From a checkpoint of a small mixture-of-experts model trained on Wikipedia: width 128.
Below are experts of layer 4 (counted from 0) of a mixture-of-experts language model. Rows are named router (the router's row for the expert), gate (a neuron's input weights, with its number), up (a neuron's input weights, with its number), down (a neuron's output weights, with its number) and show model dimensions 0-127. Each number is 128 + 32 x the weight over its row's rms, rounded and kept within 0 to 255. Numbers have three digits each.
After each expert's rows: "mostly gets" lists some tokens that are sent to it at least half of the time. This comes from a sample of Wikipedia text that the model never trained on.

# expert 54
router:117140125128153041119096104093130137089158110078103182121077113101167138066177114186131049115138093158111151130158107111117083157096114133121082143081155131119142137103068135118098125077082157122091166151137097091125102157104076127114138068109137143141156149115138165111085110125129111095104097130096153126168105092111144129097171200131150164128075139088118111183170069069210131102151
gate0:128132153126135119161194132137190153169117132163126155110127129112052110135132164160176101196122125102142119058094149151091107114088105171144112108085131092108137105138116132011137158122139083158161160106114159099159071152112118141122202145157092091149148150087141115152149140128103141121079119159129128123185123134023139173126140127163175164137197084103121103118176099103139133107100
up0:121088124120100103068144166158154162138106147090109126053109210126126120087131083069136160120167150133096128125129077129125125089145146085124112145105141202097133076087132111096103155113093094140131177101083127130127195148160082099130087110144093196162116177165139163141062113154089155101123145129131183136079105116190127116094155062151122089104122156115158140156085114147178148187157
down0:103164210127160095160111158150117137107063181231146164155068169129171138116135062117149148124093125092129124126119125105162079068161119134094157189155091114143163134098088141150142128049137106090079097113097179109093103099164150121156159104138114120166174092114119170143158137120102079165118177118129122128099125076094155102125095150137136155109193068123124140154177099117127150134117
gate1:181117112124136136095083100132158188111110084159084157121095105134160157142139094159115154086088175203139082087081102107135150198098074163139112118133178126186151160088057113127109097122195120170106102102111143150109128067114179123121077122109156130099117095142095099101117099108155120131083118148089133137059117126127157155092116116137090161075129137179134046092121106158065142114121
up1:152078119121135141149152106179189147124144199150150106133163115140146063139112183061129126145156154124116149155179118146143161200076154106166119119121076121094087100155187177108109165151175180164094126153142158124181123109159132117136152140107125115114104172132148150148146167149118086093091185145210081105136148145183154119125127080058118161182156127091120159162153164084166102108137
down1:167118090083126110100136154146098101094255161101209134144121133109153099151110187151111127143062150093102136106119091135151162125201174152093136123129120146138118153060135122129119149108144090120134097143166165087115172134192145133121156138109118089114120102093121129178149122157100129187097126073140122122138139147089069108124098127147104106142184151122115048089108115178111144139137
gate2:166044190133143132162131127078157149088129113091084163141147090136166053146104204142184098095071136129174109114108095159100180101137143198133092137149053158102107073145187119136176168071155147131114062141162121143074125096118135108163132128150093135157114105101091099145117109138118088153166164149098149154097152114164167125170131092122119127140088105163118145117106133099137096105172
up2:075186115118164146052098091132138129175141131167149068181088140142114168106115102137085150159128122118082142141141147146196129190132113106148153135095185090151146120100139177104135094177114077120160157178091131146151127128114146152130126163167092102109091150157162142113172091078079134148075080136128110136161097099091182148102059109116081110079180141094131120180170139183095160163137
down2:130095114091119162045089163056087092116180115067145139174118134100183152167094147141121101133156110179112100136149179164135093165103196119129171135144099097190136085156101108122138159144165147137169154151161135116096109128086066122050111123119148091138100156145134078165149163127165130165148094179105099118143069150132160148144116112090082163105143142105118147177149191143111077108099
gate3:138184157130153055163123117105070183096132132102120160098131087129139156117133159070143074144109103109161139094105144064160099160169114121178134145138155067100160140149095111105186141138121127070110162081146159128140060135108088200194097071154152148116075073154152142187121154149156154123153116067129074149107118165103133200117128176157128158108154104150134086109151124133102143148128
up3:149123105129089170101120110164164127066143116124120170138160141169089084084088108128151122112105144130100144160220159089192163160155109154127103145095090104098161120124130094157184207077118167108150068077065155126126091098144153109102138182191135066114131110080153117138114137173111154161088130140184119111169171129134121149156142105088111120162195085127094155138145130175162129164146
down3:177130172124122183145194134105066153165111149102196096122125115083126121127114144089109162107112151117139127108142120084108065182108190174120104124132103086118086082110126134147127106140119133150161126119154146130133113146130076112193097123131106166122162089115058081112178109046119135162184194084115158183144168119108159112150172159123182198129118161080149123088113099129078146092121
gate4:123118140113172149135128164113163129110109147079108127066156068124128141110142150145164082157145114134111134117167076120088099140138161083119144097131100073062185134085106118141123130098072088068113133141063131135122140157113118075135152092136148209108152101174114147169178160072130148113132170213188153129198070162127134120080137113164116132125175120103075131121069149080147106160111
up4:119175139133130200157111104136100121140148123201116112125141182160125103185137077113127152130133112142092150133113171134162132114118099138092157112130113132149031123178163174131112115178124127158126122137078115180076117130158180128107086183127129054168112144113141093099106077192150091146152126039132078111048160093160124134173112096110125101090112110127117137171142164186121160145173
down4:060124062089157150119142138093183134168249144116083181101115137126110135123185112110146088120110119158190153091090114108131114116144153144042117124129169136136088148140132149113099124152129111139126124137107238186113154130143099091118086120099143168102107130123095174164091163095150134153097105068111108147170152110106108088128169081121118157120124120149121160112066189140150122134147
mostly gets: " his", " its", " their", "The", " this", " her"

# expert 8
router:105141120106152079145064138098147086109172078120066131100135126118130100119183164141103059155120105203182127178072142149142078130072198153116129138094123115080147097144076120136167101126093164136092150110179117150114141148093077129125145073143108149170145134130187205161131126105181110145146151095107096130176144088173156086171125180168141144139123096149079130125149100121102129180113
gate0:122134130175110139133117142133124111116121060134098109128105132079128139107192084178161140086151070145168131092165123137128112173160127148118134136122106126158104106085068102027129068087108110098099138137160146083087111159142097109177094176079173150124136090068139160161136121134170118173163105091157117138132060130123194140135149164165156187177078125123169158149059155154102124167137
up0:147189102126120116119123088099154143106131178088108157148148117189113073105100121174151083145071165096132175145117129167130145098115154144108154148102121134098210108178167138148114117140108105136121156150107060153133154090111128160135141121227129067085087147106094169079105141120147138112129141109096055052135173123117105124164168109137112119136167113091077056132122165130163129181071
down0:053155118147128088167200107069122057063160130121146141130143184086154137165195151139161115078154139133113157132126101109128163151143134123154098109124136157100115059088124126100082089121164166099158169151159100099091160087116118136196025093132145100127119112155127134184140114138128128126144101117117150177176093126110107174122155154139081136144132060124131135085111095094152165156184
gate1:154123118133124147125147151153115082142124109163109139154151133099109075113174150093100100159117134196141147159167152151155143129115132173179103096098095103098138129151078161101054103142066107153169158136115090178154180073179118124113074205112111095157198169139111107208092104200135067144126186112161082130117135113101129165114124090133087197109142097159139109142109108095138159135131
up1:137143150195089107092116119129140167110140149171104138122096155143121127101112163114150125102165135080132149150086151144220112161205102104176152114147094158149099118167190137123143106118132148119122154062122135146109162126117068140109122148124092097127062134179107125167095133173172123171120139118179111155171116088104137139150081134174111100116077054176189074124118107195089183175101
down1:201129131070131172140166125142136115147060129093121117164202105065065146112148096101113143145092176114191080103116099099117161118118098131138122118169160145134115176143054110112136089194155106155099098077156129110110144113170146197090131103128150142136135157167174086130165158143197174129136122129099151101124090137084106145146072139158122086119127168116112121130095081103172052132146
gate2:117102144076169101152122154153120168112132115163124172156099129101174145134119069053145115136127095097169128133073112111122147070110175116108179140134154071163121112098133128069111086124102116095096069054163193099104120117169133159124132118140151141114095164140164152143159167088145164148123156108147102155143153143189091125119124202174146131134108176111133167072135123162017094095143
up2:130112184157080131102171085131196137128137119128123135157171118145121179186190150152184121115084127116089170185122110080126115135160151124123105117191180148107098195086149113149152071096123150170110178103154180141095103177144081106151083181164169135128148097153124085082162115126092075158133106139153165146140145148143176118188155113168085183142119113139140177118076080113137149121109
down2:070136143101145134097131091135167132183178110082082114152092133195062124124128175124160204132133063128106135084097165124141125114124146129099032117177120134145136104100124176160089169178149173108159138171155128116144111048168122103123136148145143114100107132118139110125105115073122138166137077103122062145140101156120110109126121106117119201173144124109207155108120151168155086133189
gate3:108136146111157098107115090132177127174110137123098187108156162095171100128141162157124125170066141191188124192129131045132076144165188137099137121126147125084105156163125137118137144097122116073107110138084190103168172143112151133176155067099054179130167201124075130120104125093123101104152066095157144107115117112105123171099167148124131152061144107129160128113097127168148111125082
up3:152130171120113059133156121100095195130112071108157154173153162128113164129082062138110103160139103118127093063108089168192162134115098118202087109154085162121115125087087126136153147156112134170201105187242134187100115120113109098126143157132081129160088077126120079171123138097115107168083118112125125150138096111111112102147111135141116129191157141157097118096138095112144142099156
down3:134103118075150122074076087108131163068139154145120156148124083154143137130153144140139124157115159128124125142161082167137127063123124120125099190156070118115144085091081174136097125152152138114107183165215153152126098079075136116088132124135144121133148053154123129100145166109168164210143098175096155129153146081118135120111140155145158095103099186169081162089156104165085119045090
gate4:114138150105119118078134139100146189094132094104108112149083170103101164107110155158098120098106172183174118214105099048130083143100155146084099124124055129123111159150185138146139164137113116089164101136140108136125164147072129111120136052128088149161132126136177146132142142088150192109148202108158083157160110141181169123109147125083126117175163138115056142143139135119167166178074
up4:104173104099128098159137127117141229171105121112132132094100179122131164200142181122128113116075111094126124196121113111111137095150155160103146122148133060190084098124064133077105141173108060118185094118077105164148132114129127110196083085139139126122165178100150112149159115069140131134147152128102104131162153154161175123141176070085101086124155121148124119154132138098165198141111
down4:153155076063152172058152035128146130118051140146115131104173144090110122091110135125125162086124144102082114119148113143150167127094122172146163131164093119127149130119158161136123162111069144100142130106095154137098208103102133167142120082141188151176111204130127111144094197181171143093148123098137136130134102223125140154138112120143061121102154123083115109126068144165098141117142
mostly gets: " from", " Coordinates", " Website", " Genus", "Scientific", " Label"

# expert 33
router:143107056074153122136145131154169068072161090111141124106082111092204132155168116185155098156114141151113149147128116182128074141100121143112093085135131108118057126095100152097176114153057143122154147083167160107101105185117136118144087073117062110186162173114183125109128134147112114154068127141094172129128121108113123144076218154154120117127151150078119124187107130151140134149138
gate0:130117118180098135141079123127141077115130129110126155113162151122114079113112110081147090125144113065217134105114180153097087129130166130091162121144089102105151150148154099172198109074129154088155144117141111086102154139126152171074148090125167104113059096075146117139143099124146125143152115113088094154141134105123123111018106126157142099180021147156119148072167073152129149141118
up0:102134154130146138144148071164168097091115146152197117133157146141168146090128083124111124075137161114095228106139098158139141145154159079143194131151087108084125112162187156180148155129164055087146134111117129143083132122139136158137118090079113106106069089064135133119133107099162085161132117077113098088071125105189132146152104110051116075186141105161161130122100129100130111168150
down0:134134113096137166152144190093102177133147114121128110069149130118066112133125081118101097126144144101047138125153179134192165118098092099159109143114101106089120137107140148123111067162092134125115134145101164084107104092129177064158132159157082113168216173141144053119087074136125206094161136102138111170125135101090127136198170117095141174078152140128124142191121120152121128170114
gate1:133169117153124109169095170140179147144130061132106147086160174150121133161079119086118069134124184117090137142107148096149097173124146164117150156118149093061133126168119134091055110164172084136091064151128114089148084068164091092128117179099143087142143169176102170168134170101116144172151132107217108100147127101116123108153114108171176130096109118138188188130175140106104142111096
up1:075109151113157205113141118120095107127109189096104100165094108140078119117098156162132173174122131045133075089180115118100175123153137048091092093164134119172102174125112157146123161114108171143124153119084088119093128155099159100156093106147167173096130115150138125094132144173114155111092139179138139153083198108084131125098090084066107147152140145198094118135123142158072097095164
down1:140155148134081139072187125146168096086156115122149124082146162162126122131112131128148115112056143165108089124140059105104094165137149174111183129064088178126106182093157170114138141084156150196116083129102130116180164093099157091071122093172117144118132169100140121099167131180116090106100138139153143099091091130125128178145194112186054144117180140197141098141158135150105144145109
gate2:123184137141165102135082054060115101143127097134110108086154133165112141141153067170157089154092096118107148133166127118118195102086181101156175199134128196140156111156106173138059086137109114144143103140148111157158167107129137125128111139108167127070142188084088158098164126131100169054159153107083105169142158146149157150106155135165107158147129140087132099070122113177117079089102
up2:116161139080156195174131133107101097202113153131138151158093115163127128136035194154160110125143108124141097121091158136164078093194081123128089165126210133075145097091125124155117168134134092112171110123155121140169095071186131187139157124177088160117105187098139137155151150128136094107033127104157150084152099142110126125159116116166148147131093162162140126136127123118137124064145
down2:086150095112124088188144151142122132176107176156176146114074044154089105174117224139128113130148123115121118116110065102144161102172161095101133230115156141092128144116095126114108123097120114198140137130128130119118119129125141118147191146123129157133126115144092154204163100116140091140120135088078121129163137127114115127066102149083128144193055159152107108068119146112188088128169
gate3:135145100100137165095150157153138171124119078132189098101102140076169124201129205174113110126170129195094096117108099123129129090140094165087066094158157208101074109129172122078112118161093139143146120124119142099125105201168102156144115120132042164167164145160163122173135096147112151217121086103106139124135105136087104168115148131158114082119167154109139137107109080151132138130118
up3:175123098079148204064150153186124120104099145130163108128096091106176083200103179163144129154137135141121048121190098140092123121136117132073058114145098116093090150114177097125126191150103145149198142059093115061109131155144174153164141138158101156160163133125177120159150099171118143165109115100106135116156142118109122154127152134127086102131163146122101098129096109209121118151101
down3:129158127112121148134150158126133145151000158100138124154141126078109139146149143127116125142104110088132133126133075140099116131127142150126109103129111130134132130121137137102097138136115132144157136107130128105140137170121124129155145123137128088135145179128136138113138116122133146163120166151094123137123128190123116118125124126136102134146139139122117116117109114143128160115129
gate4:058131090159145144135097109049150171174101154157086147120106163170071179133093152119091130139115130143107157140132155109151180148148111057186149104174123149132085156165133148127149109119141149082145139154157088151110124152117115103122155180165157125103059139158115087172143086165113146067171086091200064142143168086197099126168112115144119126166113061167153120118138145143144114139087
up4:100110150180132127131074114111095158102111148133131156109106178105056125156131090094120160159155084158096149161188110081146162085177124085154183077143083111167121149180134120164087141099149146121084149116157108168128113109126124089157166144145190126104067094157110115159126152153139155137159174107132105193130131080157116094141075069092141169168137123160123120129143223163159098191156
down4:204130120112117116106150085120121134163172124087149104081112170167128150126131101144183148139160131143136105072124121106110109085113089096135139215166092100152118181117142049111093107117170100130119151142125133104119147094095065122125107154107104140133134095137134126135112148153085105049072120105143151084154135205171222160145193122202125136115106169090150134111114087112078147175125
mostly gets: ".\n\n", " |\n\n", ".\"\n\n", "\".", ").\n\n", "'\n"

# expert 58
router:098102149112152068113155167085164123126161067068096176139099109129130111107163120210131061109147094105142115141122122115118084163072125123094115132087141096065128068074107137085114159076067130098094164149125085104132108163082117123091141128098109138170179094089187164154163120127131088148099109148126123114162092057106173124101159178133162167120128145133099121179129078080171140138127
gate0:160109141127117036108110116147110135068131096098129138224117097123178143086164166143142095099106182119151096165134152106106100091099144168173137136097157112177108126076135067174164111131107124152148123119171079113144117120134150134090174147144159122103140135105152094141151147090199107153126146121117051124130153116204107112088088150075170178135095073177113121164193135122160114096158
up0:081127131133109079142077095087178144176122146108113194123155193096106194121170085142133121120042127133182137088077154110131115108142095166126174106120131147084117127176165187132170113138111087115105108116115136106129128161110146139115157094112121136148141125176144162164115185141071168141144082104181099144198145165125137131157181176165116160165150164082183137085145182137089102158099
down0:104134073137160150127174095122135135143205097163123127070144167111122170067130174102116136146099179131126153078080188123110132067112133096090150138106120131088092095132101075164178140153110144138137056094109115129179159149088126160143116139175126105099146073138115108174102152130160122114092071074164096140128170146075119101145185167148175148174115116165203131075109155135142088103095
gate1:107131170117095108105161135142122128139104190084142137179136035089114112109199122147066107103174158135068090088120133130088108180138126153106173113102188099135145010141162142129116125134163134084144145178103139149123122145140098170106136144061130149144135094079122134115174133141164070137145163138172121165164101137146115136169157079141137090140196095140179135091132116081099142126150
up1:135135130170075164129072097122107155147139095126191082138191185097152124160094116115134134133158135129129127130136100168190138055153110124168107131162102153214098228121125155127089099132105140174138187106108107148145126123167146118146072117159109086120121190132110093099093152103132150103174106103131134138046100100145114132068141164155136127108069124058087155093117127164165138143149
down1:128125110093133150104104131102173106110255137132047121134146116125134124067135179125159120142082116130108166147159181142169119117140147133126133184100136126098116139137119153172198131066139073153127068130105144109147102097123106104093142095180151167103128111074106136171182147116159121122108143157133104102111122062071142104107140105090124127101192144198130098141163152127109141123133
gate2:111141067090131145121117132138139107113146075174072120152110108130172154175115115186062104120170130134162082140173162095115054118141075078145116150064136110152097140118066117093135107131151137137116090201157138146107117126152150082157170165136156076089117144119152117122104135112181104145168074112106100082119183049106154152132108184157199141075132161113147133114191091150121145142128
up2:153132146108145175129229129118116120102131186144127115120128120110043104120106119093160152153052095112121145117103118149166181152129137181089158165147147121166124093105156136194092157112087087118146128078089155134180148104171123146107102113165144135114099111160137112182104078172045180147085109148138084137130109131130106119128104138109130130214119098147167170139089138137113197093183
down2:132106128130089148142106122146165099102180151107140153073158110088022177117102127164167170224126106102114141117098122124141151171152116114067099130144161134130139107122173102129106112141115185077117143140083112117138087212085113168060113111175137057158124109136094127166119149146108136127087060176136134122122178085083134117127123162157141100127123163136172166197097098129135118100116
gate3:130113131103151170151134141081130119098126130156188160141108090089135131109156093077123149171183165134148141110142162122113151115153100116134164143123086093117138178150103126139172084111132073151117060157074161148154187123200148108139143142173075112091119207188121159068129155185138153163148120118087151086149125085118136143139138156175151062096157184126105114114115190159087164198103
up3:122161122162117106096098131161124151174127126099100114092144153117144112150194112091174148119097120129098125128126092113185162098104167156101148114120176192165112147110150158183035115163128165132160121130105083091083096137150119140145144088054170120104065069100120146139089103046109176080132161127078130164098139157191121148167141108087102133158138071088146118167142113087129091075128
down3:054111102123126116111119166115103160112212129091154147112095169105166115191142169128179147130130145192116120127126079143087135130172169103103064145121112175143137157177100177135114088104070104175130126124147138090127129141117092110144148023143075110141138151142147124152156158117099138108180123132129173148112134131211092134131153098112115150084070146077106127166154099084135068109187
gate4:107119144147097114183119176113130155106105120121073090135166085122061140099076141148090122110096238132123167144119145138175148112156110145122103132112129130101120127116089116080147111138165085104104084111150075120171104123133164175142153132058112154153125142121117125088074130092121148095134124085149102142080122183132151183117101085179139124091104107102172105081101120173024157202098
up4:186035133148167082137109145122119149113111107060097189092131059092106112131131162157213153094093184177145087137140127145079138141073087155126101139103085165139162114134110168110132119115096128124103114133142138145116133111114112090157136114095121136125146077121165104186093089150066146111095117166115148166093150134076182163094126114181073100152100081092107099174150100176109152162113
down4:120151175146139128142118132142157152085000148156159167087080104123135128098144111111115153138130086158148103111119136106082098101088114131150118102107123140127136176124142111146103094132110096145134182125114067149141137147095130142177143161106137145154139122152131072135105100134142127096135130163097139171107145100126151193112143126122159164102113103108104180195170146104126115116148
mostly gets: " his", "The", " its", " their", " the", " two"

# expert 49
router:100122118084189101184151203161136104113185110094076156151118119076110135081147159139168099138123099156151172128150130177118119143131137133051090110079149102100105134131109098145117087112078102142131106170160100050119137170056112118147142116161094101149144186105184154203137101143150126185149036131121130135097138081090147132097109173144171120128122155108150153182134147139166129105120
gate5:178109124159136115114097193096134147148153091132153154049109043181160065102097103163117120139132070107159082113119145181114130134136120076115112113122149118103154096141125125201161126084115164169158131083100140122086090089175144120152141132115152149154114132187166133136131142086108067076140180102088157124139139080117211111087114147172124172168175109108114137143101137097171171162095
up5:133125147089115127093132129185155203173075193160184061097163152153099122099129165141113106084154073092120129133147128116118162137182102102123137136125106121160121124158147130145072149202117117141126170139152207153048129123127161196156116157125174137125131138125098114160175063155159126114177139113157099191117131158152100152124100109083082143146171167130142104080130171127141123121202
down5:109151148176067114163134157117121087099135106129045155228172086142154119148121116137144094141141193072118158137119093113131139163085122121088172130166130134161103114122133125151160085143124151095064148209136088098145086207119141155150129179179124097151060152142075087120153100158089079128144098081117100123160120090087162128107113162212120136121115123138112133115121112107139127091137
gate6:114159123075154105199151108147064110144118168164126173095137122175115156087118134161146118146114103173128070075153144147147116157141176152147140077104129117084105124116092113155177168139082101099092165124182137111103143185110104122148150172141103115103105144111122087193109152105109121113164189132166100138084162146146094143088164144188089157112112097099223110150109073049121144129175
up6:100115156129048119091134116100119190103135102121158175091130135147132136147153135110087111137174113065167166131133108107150163092155058094120106128162132110145143174125211118194168050179149113161139134121142156154116088114096134116114136130063131099146140123199152080100095114141133111118128127154159109148123088166134166139174104070083162095117102177134059146091117187136101190174125
down6:118092124168095095097071079102173173118201144147074131085112136134176137183159116157177134125159174127146158142101109092100103133100142151166128138133116170126093150101141162134175120113109172129147095121131111121177061136141113158076116074143155077116091159124146182141135151090169114128028185172107178099123122110131112064117126093166142106111123138159139123147115210092132108165070
gate7:103149097190105133111092102108095126138124096060158139139079131094087185181123111140109105100100121151152146139179195144188150133145112124203146147144147074119119188138149149155121096094168129068133130197103093103151133145093124160159091154142066113094153131114101129146124090093168190110120083098096077126113139122117142138117106122082119185103120086150128073140087182089106202134177
up7:136092166183182103136141124161150118151114156179109109201154101173133119162144167126095137124132114100175139134099125099175133033168186037129123153152093094146152142164159099170107141125175102116120097125089148103101200110158141133104144152157206119157067127141092106114119157158104136119091122186135146152150166138141103131125106100128174111091141084164087168112160121188120065147105
down7:191124151097166142099166098111085095080130136160127154152141128130220122137164088183142120092123146148161136117113108156110098196117126134143105159098161140126132109125094180156131038063180149162146183155103077081120145131072104100087125148116109129107149158081157112126159073154146105120127114157180124106060104136129161117048160139110123155098182120167175075120100122138086146160121
gate8:168144107181173127115122121091165126121124168138112161146097151136076072079146153087168085140117074168135163078155158099144126098152101092148131165163106121111123178146169114143127182182109121146126148115055119119161103107125152110118131149101131105111137149143177115177148161191141201214132068181125134092125142155115137148164156130165130114207184061108140114107141189160178101140123
up8:144081117113131167139145111127177093152114103125105143107107117140136058112121125088087137154124175076127115073038158126165114134152147075096131171123139112113125153114191078153116166114083076123127143157124161164151132087196199128113196117151152158124155117145101152205171143131104081151096092145185188118186109126154111105186132136133145094085154191140171167143131111100131123169101
down8:141137092136175162128155154112063144154146119142165062211127089116124146144115174074077174142106132124119136092132155100099105107114131126109073168150124114183097119163165039078135105119081142105143176160149137102137138155113104124139191160107127081110172161133102072121074063165132172148144118180138151163099141122165054161174092138108139102157101178109120139144092077125107155151132
gate9:145145156111120106136117144162120142130107107078134131097137233121106109110120088162092070173078160092107093140094160134147114196136181137121095175184119110127153179133096125113162142136111199124179094102079142100094087163125152141125131144103122145102146143125154085154116174086168080117165150151160148125135080151131204122073094109166124084150141172187133108105143174055172155169118
up9:120180136067131115116125193157119104131124117166171171185115122146167130190160132151125133111149165088143134067130130120091155116137154169155156095124064180136086153130105159078133101127155080159147118145164075205119115094110112119109080100171078151127101130117105170130124108143149123067186157142184056093093121107138129141140117077080089105180154148156110098204138098064115128142124
down9:173147142060045132147146063127181197122175090151107114137147199094136116081101214153086124119122170119140163144128116120113144138132158145112144105111114145115088165119125154124087111092125155109185136139120084063159165166074126142194113089147122110109124158114112103180132101170129153180144117104175142135130120115102103123067149169081137079087145127168135072097165095141101179123099
mostly gets: " States", " South", " city", " south", " North", " region"

# expert 41
router:056135102103185045115084142095126091132214110115118157145133105102192155145149144154152079152131117143138168105101133180180105161125174130064159073117151114116098085124129174097151107127051116182140150157136117160073084130110135100081126094095134109132147154089115210153135114112103104156109096163126128148135112035153138122106126168165145135138121142109104108160172145091150124123178
gate1:068130149106158108099124146112071164177099136114114122130074148149064105169142117130149084148080119131155176127112142065113152101088094126105150125168174143068115134092189113110106088119121091105171151189163197146148125109098101083071196148143146204168093097097156142131125094135126069156094177099154104134150120149088152081143137169178083075107106122107104179138095144111139131124131
up1:182150125142136122163146089127148069153148181115131159090139085105108161129168125162150177125118143152103043089137148178140156132129181099184117159163075086154142145156091128157187148137163128087146121072142099117135128164104108112144104163123054096076131103147087071073122152119161183061107078136153142127154153130206091105121138130101099151185132073124146084131083126165122103143154
down1:105084102122087171146135090115136150206048139086155149134111109138131094135141090101136083100116084161120101205093124119117072131084167150109156098123141081071184080118154192159062155151167109108106098081124149112132185126100150123166128123160107143156052131125136181134166139147104117101166171165126086110203124123142155139161097161125135118178161155111134130189086123125134173125135
gate2:133125115100111154104147124180088083108146131128161158134123124104164136186138166121105163144177134181153064080150069119175088136122137177158057173119152129127047143076135193126143108150088128184104147038208164131070117153163148154134104081124108091150122150129155103115177148114138120139101095161109135135100103166157128110175135144130087161165139125092111165162137126104088145141194
up2:196151167095103126129101124149089140094070139137172132135202161122076110179115122108128113141153106146175071090168067147122103135127102173117104098147167077100116136078131155100159097172074176190144103134120147114177171145110177159170118171121091087142104131103114137087129145135104132137134169162113094198128131131098133204063063160120112193119108101156122162114168142150101123165128
down2:108079128115149133078127123131066149133179135160045108115137106174209093110096179092112166144124147117152168143125128139098116132100170125100126142075115143144147139158154155165141125165157115114129052201113182120141147105184076178122115160176134114113112101074158138116066138127123180123152116161097106082178122125115030101119069131149128202132131109156127117084104100086149131119121
gate3:145064138104116133106126108180113181134113133149129211193140110113182182120137111114166094106098105165144094118104105149148142102182140096180088065127148112081120124137100095178172065122114152137135139104166108088096070128164065107136150188142163107147135082087096111129145176100087093078119174154145113151131063155140092087160106135159089189118115084153127177108117165109145163110129
up3:114190116115163187153109098186170093116139159183119119099128166117119124101129140153076122116130124136121125163135128078142107114100092153092145181123126126219123149144179124094075138110119153156140134098151133175223188164113135103159120086125104176148124163152153099106141098159145156160088094095145157091107219189110185124125167118065164138101172167093093097155137136116142122148081
down3:174135097125136091164131107150100068107168128053152119135133094109165115206128128108132111130188143139129167147148084179166160111159118114101129123206122129119071117157123084134070161082103097084207128117101081105084113196093124187094097175134119114112105150142152218179112103160091137081170127140114164120107129093148110105100155138158131133158104153121081153171167108146155120115149
gate4:080137105170119159148115125107075122049139177146134147123085149153138146155123154093171152162166169087134176126167171155151172096155097192065148126153123112156102091151133128131160110173156175071135127136121133137169104152116099147098111146121164132150085134148081143200140134130128209096111135099185104154139172095181155126135073095161091076161146106194142195123133158131080148109094
up4:154113115036078135153144127084147127141097099184154121102120143131148128199156122113115162139075118102130052148140082148143098164100088146162098128135169128111161169132115132123153087098093148145132119165116153125121071160119078087132155104108092155194154169189129141087170134087125143135190148166101152066058126148133179152155162178087134171068092093077123100161131124113152090136152
down4:105178140139086099162168114089097100081155148110089175114089098167119107134108160074193147100117077139113198175125169141119126038131152173121117094165124175130166123084190135129201142090124114148145127121136051178121081097155092106150160142098107140095112064116094122160089161130111103157159111117121085151123094103145104131118136126166122100202168083181150137153153138154134158112136
gate5:110112141104138120133118074104153133131175140187129143093132173122100114136176074196124153135150129184075132133111208077130166084117116162138120141169081111125085138153130075123179076133104155091159099084169124157126134155147126174146088141093083130122159159168139111077072112138167155113093130133177177058142124143116119125173119133108101115109186123138159051138076159176198093140128
up5:093104096083098172157140169112129165148115139113148122155122134174106104112082135076157100135119112082115145139105070166112140177147117084156166139166167125121149131102109138196110121104255093137141149195103096091129124103094143127107175121144181151086074143094065141168160156104065088144124156164096061142130156131164106096116105098136153100112121151187082163148153124096085122125132
down5:108131130131113203068138128138118092190102146137120198169131109129119135106104157088115146102116098077086198141166056112109078124144070098121110157113160105157086116116128132094122233145114078096151095154113155107113144115102173052137167104172178135196120110139166105150141151122114168131044128151104102146168167088134101146111145086127111155136127166171138145156148150088153134110118
mostly gets: " Assembly", "ya", " Police", " L", " Ir", "ization"